Below are experts of layer 2 (counted from 0) of a mixture-of-experts language model. Rows are named router (the router's row for the expert), up (a neuron's input weights, with its number), down (a neuron's output weights, with its number) and show model dimensions 0-223. Each number is 200 + 30 x the weight over its row's rms, rounded and kept within 0 to 999.
After each expert's rows: "comes before" lists some tokens at least twice as common just after its tokens as in all text. This comes from a sample of Wikipedia text that the model never trained on. Tokens count by the router's weight.

# expert 39
router,262,194,185,211,203,137,225,169,189,162,210,130,214,178,241,155,186,202,204,200,147,278,215,210,200,222,219,162,166,200,175,218,254,212,188,196,118,208,197,185,219,231,226,239,164,239,224,161,224,150,187,180,158,221,205,198,200,225,166,225,247,203,191,242,232,161,179,212,190,181,217,152,221,182,220,238,202,175,221,258,227,231,168,168,170,200,164,233,199,184,190,195,229,162,255,220,211,196,138,253,241,196,144,220,188,179,192,216,225,136,179,180,256,238,203,219,212,196,192,149,150,189,180,205,211,152,253,225,153,191,155,214,230,187,183,218,199,156,202,158,220,209,230,221,219,146,202,201,195,143,165,171,208,167,210,174,166,135,193,193,165,172,190,256,204,197,154,190,237,259,199,223,197,206,201,183,175,192,214,185,200,166,220,205,204,212,217,225,176,219,182,170,227,180,216,186,211,208,232,241,282,154,143,189,200,177,215,246,197,210,226,177,199,193,184,213,183,251,155,183,198,206,193,230
up0,215,163,171,185,177,182,217,156,191,214,136,170,169,199,212,216,195,205,172,218,170,248,209,253,288,240,163,154,245,200,179,186,211,178,185,171,219,205,206,168,270,181,205,190,170,241,217,150,255,214,187,208,198,213,173,203,170,170,192,177,137,186,250,184,192,216,207,264,216,143,228,198,154,232,191,230,197,214,207,182,212,197,165,211,151,120,232,215,200,172,234,256,206,212,189,180,248,220,213,218,227,209,221,211,172,215,184,185,169,222,213,192,184,158,202,214,243,173,226,146,172,253,227,171,212,198,218,269,222,127,200,185,247,221,264,210,216,163,189,194,185,221,174,226,197,207,153,183,150,237,166,170,175,202,210,251,199,187,186,215,146,198,216,167,197,244,207,212,231,214,189,165,195,205,217,163,220,184,196,192,156,195,220,173,182,257,239,235,192,154,163,202,131,191,219,219,206,206,203,176,170,188,157,189,185,149,215,207,196,214,182,250,152,170,180,209,201,196,233,238,263,251,213,203
down0,211,196,195,185,202,200,169,197,219,208,209,210,193,151,174,206,184,198,261,174,239,211,192,221,226,188,169,175,206,193,223,202,187,180,190,134,128,160,240,199,180,200,215,195,181,178,225,233,194,214,236,221,175,202,170,230,201,282,208,181,217,248,238,194,204,177,202,165,250,220,171,190,247,214,158,175,186,150,183,268,172,215,137,161,257,181,176,193,132,284,184,185,186,227,182,214,180,190,190,187,258,257,191,223,214,212,156,235,143,246,187,185,190,210,191,205,132,170,181,214,162,169,169,216,188,206,191,181,215,180,215,194,211,167,188,204,212,199,194,205,221,177,227,221,127,258,171,178,193,241,162,169,233,168,152,175,206,237,149,182,183,173,176,197,235,149,159,179,209,211,214,229,206,209,176,164,130,179,221,213,205,240,167,211,179,212,180,205,229,174,247,212,190,189,208,211,180,129,183,195,160,182,183,228,257,237,184,168,190,208,187,162,194,189,266,218,234,221,191,221,182,209,271,247
comes before: ",", " (", "\n", " in", ".\n\n", " of"

# expert 35
router,244,228,222,208,156,157,236,160,185,129,240,170,197,191,206,138,148,197,181,182,215,180,186,240,233,235,244,221,201,160,196,191,251,166,170,197,129,215,219,189,201,213,231,230,182,261,228,179,166,246,173,231,164,274,209,213,202,216,156,217,270,206,180,190,219,171,176,215,199,209,233,173,162,169,201,218,204,189,245,187,220,183,211,215,165,198,172,172,210,177,167,231,201,155,250,207,202,223,220,174,200,214,139,236,219,183,141,174,219,146,190,170,207,217,203,209,155,198,190,164,165,201,177,192,249,224,214,192,131,215,178,199,225,208,201,236,171,196,170,209,171,201,199,150,237,201,218,232,207,172,122,231,161,152,222,158,146,151,209,190,156,214,198,207,217,192,181,218,228,227,187,226,178,226,233,177,184,176,206,148,222,134,266,190,206,203,168,186,169,192,206,158,223,182,231,151,235,207,226,218,233,179,181,216,205,205,213,276,149,180,210,207,219,219,154,205,202,217,213,174,248,194,194,237
up0,188,218,231,249,287,174,234,184,210,190,195,200,208,193,186,225,196,213,188,182,188,187,219,232,222,224,200,223,226,209,199,187,218,181,209,229,140,200,191,187,203,203,199,243,202,253,194,181,233,178,237,168,177,198,219,221,230,188,230,207,225,205,236,159,208,191,227,186,201,228,246,169,167,215,281,192,191,201,199,233,244,187,155,212,148,240,192,168,244,251,201,179,204,216,210,205,249,219,230,222,225,180,201,165,152,219,184,164,192,173,175,190,145,228,202,208,238,194,222,121,200,226,176,193,225,152,212,155,176,222,207,208,214,176,157,188,225,229,210,150,214,168,233,278,220,195,216,220,183,150,202,154,264,218,167,172,153,178,166,203,199,229,239,256,147,185,177,168,136,174,208,212,168,219,211,190,210,159,186,179,212,110,236,164,233,216,149,171,192,195,160,230,219,218,197,198,212,156,210,221,201,273,215,162,190,169,187,150,200,157,212,210,254,160,182,134,198,237,169,181,205,229,242,175
down0,243,168,228,155,251,192,211,208,196,210,191,178,231,230,186,222,200,247,186,234,191,201,189,241,236,213,168,177,169,152,227,193,172,185,206,155,189,207,178,227,204,222,191,154,231,166,178,172,221,216,262,155,189,155,169,213,154,257,230,196,151,136,162,171,140,198,125,208,186,245,182,214,210,231,233,264,189,156,173,214,196,158,206,224,238,148,178,180,225,242,196,209,206,210,199,224,256,184,181,172,210,234,187,211,199,245,220,209,187,192,188,189,279,168,207,205,208,220,252,229,255,201,235,202,201,194,241,195,211,212,243,234,216,201,140,176,199,236,184,229,212,158,224,159,178,223,193,186,174,170,183,171,188,198,223,207,199,261,254,204,197,214,226,239,199,210,170,235,182,249,239,212,196,154,211,242,220,210,211,237,203,165,185,236,135,249,215,163,199,175,157,203,222,245,141,191,272,208,211,211,222,234,197,236,187,182,168,242,260,231,212,191,214,233,239,170,241,182,168,209,200,214,195,198
comes before: ",", " and", " of", ".\n\n", "\"", " York"

# expert 28
router,231,203,196,237,196,169,231,206,169,169,221,161,178,146,184,150,151,212,174,223,178,209,233,150,185,232,202,180,189,185,204,162,258,159,172,179,158,238,188,221,210,212,242,235,161,220,205,230,193,188,109,211,145,189,229,210,156,178,150,199,203,149,188,251,211,160,164,242,227,201,234,185,208,212,182,191,214,160,203,189,206,174,197,201,198,202,187,197,222,171,137,209,219,140,229,189,184,193,220,186,216,212,175,211,202,207,173,224,231,149,198,162,169,263,167,155,181,187,209,164,201,236,196,141,190,158,228,175,191,218,150,211,223,211,201,252,234,171,183,167,196,174,206,232,205,200,182,230,252,123,138,240,116,134,235,206,188,149,185,187,204,138,222,209,223,198,223,178,218,226,175,215,229,191,205,177,183,167,212,185,234,174,249,231,259,206,174,244,195,238,252,175,188,196,204,198,229,224,198,226,231,181,187,184,217,208,176,220,148,209,187,183,198,210,142,234,232,241,240,206,229,184,175,194
up0,227,203,214,222,209,199,201,164,214,163,244,202,157,204,253,148,187,202,231,241,226,214,219,206,189,195,192,154,199,182,139,185,246,213,201,243,226,193,190,167,193,202,204,270,212,247,234,182,210,234,195,184,195,200,214,231,212,175,245,253,198,248,163,182,246,206,224,186,211,238,226,200,180,247,220,259,235,218,230,189,207,176,195,196,185,207,182,231,192,175,204,214,198,202,216,245,197,176,198,226,177,196,148,204,201,184,166,196,199,229,197,180,270,241,190,199,207,246,230,198,172,191,187,240,244,184,233,224,242,195,225,198,156,194,125,232,213,162,235,226,166,154,214,208,182,194,258,171,210,181,192,150,232,175,206,191,204,189,267,180,134,208,203,204,194,221,236,151,208,185,209,171,132,196,211,198,158,272,198,232,201,172,263,228,228,260,198,223,150,168,194,229,202,156,236,176,181,197,185,241,200,192,207,186,156,199,207,187,160,268,231,232,129,240,177,174,136,231,131,204,251,217,191,202
down0,235,190,185,229,169,186,227,162,215,227,184,167,171,195,150,268,185,212,245,142,176,246,197,193,187,182,176,206,214,264,169,198,271,230,225,167,219,169,164,178,218,193,193,167,171,189,173,174,167,215,140,164,193,231,161,208,189,187,227,218,240,197,189,184,285,210,156,135,167,194,180,175,199,217,172,216,164,223,193,210,227,231,178,163,264,215,217,158,200,191,217,216,195,191,178,245,230,226,213,196,190,146,205,198,174,206,227,165,141,202,162,200,158,232,172,160,220,209,215,179,196,190,268,222,284,208,234,167,221,170,263,156,191,205,197,176,201,194,202,254,224,165,163,242,146,206,215,222,249,220,182,183,196,184,154,237,262,209,227,203,134,242,202,186,189,151,178,158,189,208,131,205,189,213,227,192,185,179,216,177,206,203,201,170,177,145,196,171,205,187,221,159,204,192,205,229,195,177,183,151,138,173,199,211,177,173,165,192,224,217,162,232,254,230,225,206,220,212,201,218,209,231,202,195
comes before: "-", "|", " of", " to", "s", "\""

# expert 6
router,212,157,205,202,197,148,246,177,182,156,235,151,176,207,183,204,200,247,200,173,173,222,191,222,234,209,233,133,189,188,195,215,243,142,169,175,177,227,192,169,268,236,244,256,207,248,178,184,203,196,152,227,157,233,205,183,194,223,191,263,229,221,152,184,241,177,185,192,171,213,233,182,154,239,221,222,191,207,193,242,240,220,170,115,181,188,169,185,226,210,160,181,195,140,229,211,191,192,193,231,230,218,135,180,231,197,204,215,224,145,207,145,200,225,149,205,183,250,219,216,179,173,171,171,187,136,209,201,190,223,195,210,259,148,183,222,186,179,195,164,165,146,237,233,188,178,208,245,205,170,159,156,222,186,163,156,176,168,153,189,154,192,236,233,223,201,159,196,228,189,184,196,184,194,204,205,223,180,230,149,215,169,256,192,209,237,178,223,156,222,240,191,237,153,245,188,194,201,230,213,209,196,142,160,181,176,189,208,211,177,216,174,194,180,194,223,194,258,248,219,230,189,193,178
up0,241,231,230,244,164,201,227,231,165,211,140,168,232,237,162,225,102,198,228,158,126,215,195,233,177,181,195,202,199,266,203,185,209,164,203,211,175,217,215,157,201,155,188,180,214,152,245,144,167,225,215,184,185,141,221,239,201,199,140,219,215,199,217,215,190,209,250,235,256,168,192,170,202,158,223,237,194,191,239,153,178,225,211,231,193,182,146,228,195,183,176,183,228,190,205,231,214,217,189,178,190,204,226,155,126,177,224,198,174,203,216,250,164,212,213,220,183,207,205,167,157,144,226,187,163,178,243,217,191,163,150,173,159,166,172,250,206,172,228,265,199,198,247,192,185,226,204,219,175,201,191,195,175,218,219,230,196,202,188,219,187,210,179,224,182,204,177,196,152,199,222,223,177,223,198,228,195,189,204,171,191,221,221,273,183,159,228,156,146,224,208,166,114,173,182,194,185,179,221,188,264,150,206,214,234,194,230,209,195,240,233,167,186,178,164,173,210,199,203,134,198,187,187,198
down0,229,194,181,210,207,208,231,216,206,168,210,206,176,212,246,193,208,216,167,178,239,200,246,157,228,169,247,203,121,186,220,213,200,154,154,193,158,204,156,166,205,182,214,208,221,211,200,210,216,174,188,178,206,140,214,121,187,216,182,243,168,238,224,189,134,168,210,159,159,170,183,197,233,207,198,173,292,229,194,232,246,169,166,214,226,109,182,178,159,195,169,212,190,241,147,206,228,179,197,200,183,243,185,224,170,211,182,258,175,213,245,258,227,159,169,230,216,208,238,224,214,153,229,232,169,212,244,206,206,222,151,194,176,147,219,212,231,177,249,190,248,137,234,208,210,247,233,201,241,188,190,196,222,209,197,221,214,184,208,196,205,200,233,235,175,240,197,201,190,215,192,180,192,205,147,208,222,214,244,226,265,194,199,205,208,126,220,205,194,267,224,224,218,241,225,160,241,180,233,216,218,172,206,165,183,151,179,217,175,187,206,158,247,210,187,189,159,189,211,216,191,164,210,231
comes before: ",", " of", " and", ".\n\n", " (", "\n"

# expert 11
router,300,228,224,213,178,158,232,157,191,174,224,123,169,168,180,161,202,214,224,192,172,258,241,182,238,218,193,173,206,212,202,206,229,157,172,194,194,231,194,192,244,183,222,231,197,188,203,205,186,163,181,216,185,210,204,136,190,215,195,238,229,179,151,212,200,152,199,228,204,175,189,220,209,209,187,175,218,217,213,194,239,206,130,179,170,172,140,224,196,189,143,202,159,150,218,235,233,199,177,213,185,189,186,211,252,226,177,258,205,191,172,183,223,241,151,216,127,175,188,166,192,220,163,225,222,177,225,195,199,229,165,205,221,187,212,210,228,198,187,171,199,228,250,223,213,181,202,204,174,152,191,225,203,204,236,127,142,159,189,196,153,162,195,232,283,196,208,215,215,249,155,221,190,190,232,190,201,182,224,186,200,201,195,236,209,169,155,213,166,217,223,181,260,180,240,195,212,235,229,243,272,180,157,182,205,189,236,216,149,181,241,140,187,162,188,204,168,212,184,249,230,190,199,256
up0,242,232,258,200,250,210,159,162,202,181,197,139,169,167,174,261,202,224,230,240,179,209,170,158,165,216,242,234,184,173,197,190,211,177,206,206,163,222,204,252,237,198,183,213,180,239,190,189,220,213,167,225,188,261,198,214,200,216,199,247,208,197,161,130,174,179,205,194,176,190,145,181,151,217,222,223,202,165,158,233,231,245,147,228,174,180,240,205,196,210,139,218,206,186,206,189,198,250,215,172,210,165,201,201,242,188,173,222,243,224,135,212,228,217,233,220,204,164,169,172,199,178,149,226,172,184,230,196,160,225,192,219,204,209,200,219,184,177,187,117,189,190,189,216,188,230,219,220,165,214,181,213,228,152,230,189,149,207,178,185,125,211,166,219,242,187,232,212,196,314,184,214,159,212,204,144,149,214,197,195,219,216,207,238,258,159,166,223,195,226,207,173,207,165,230,230,217,213,206,216,274,224,160,196,241,193,177,224,233,164,237,187,210,178,215,220,165,210,194,194,176,255,183,206
down0,279,227,156,156,167,154,191,170,188,182,215,229,219,279,213,214,197,248,173,243,199,257,166,227,197,228,221,251,210,227,192,189,209,207,214,191,241,206,204,230,174,202,178,194,233,194,222,215,214,196,176,186,203,226,231,211,185,196,208,177,156,189,266,242,184,199,202,202,231,203,204,148,185,177,189,203,199,190,160,205,158,184,189,179,217,180,236,192,261,196,275,177,191,228,164,128,186,171,164,199,203,262,228,202,228,194,246,138,217,161,183,188,257,189,172,183,243,202,265,168,167,185,177,178,233,193,199,216,168,185,217,166,143,199,163,201,232,215,236,221,201,253,170,189,187,249,230,144,213,226,198,201,282,191,208,218,198,207,153,198,216,248,204,232,128,240,190,169,205,162,187,245,201,194,208,231,197,187,182,185,235,207,173,169,144,177,191,164,215,198,171,195,187,229,139,175,177,211,228,158,207,156,217,186,173,185,234,266,195,240,249,193,235,237,233,198,192,196,168,200,182,189,159,195
comes before: " of", ",", " in", " was", ".", " and"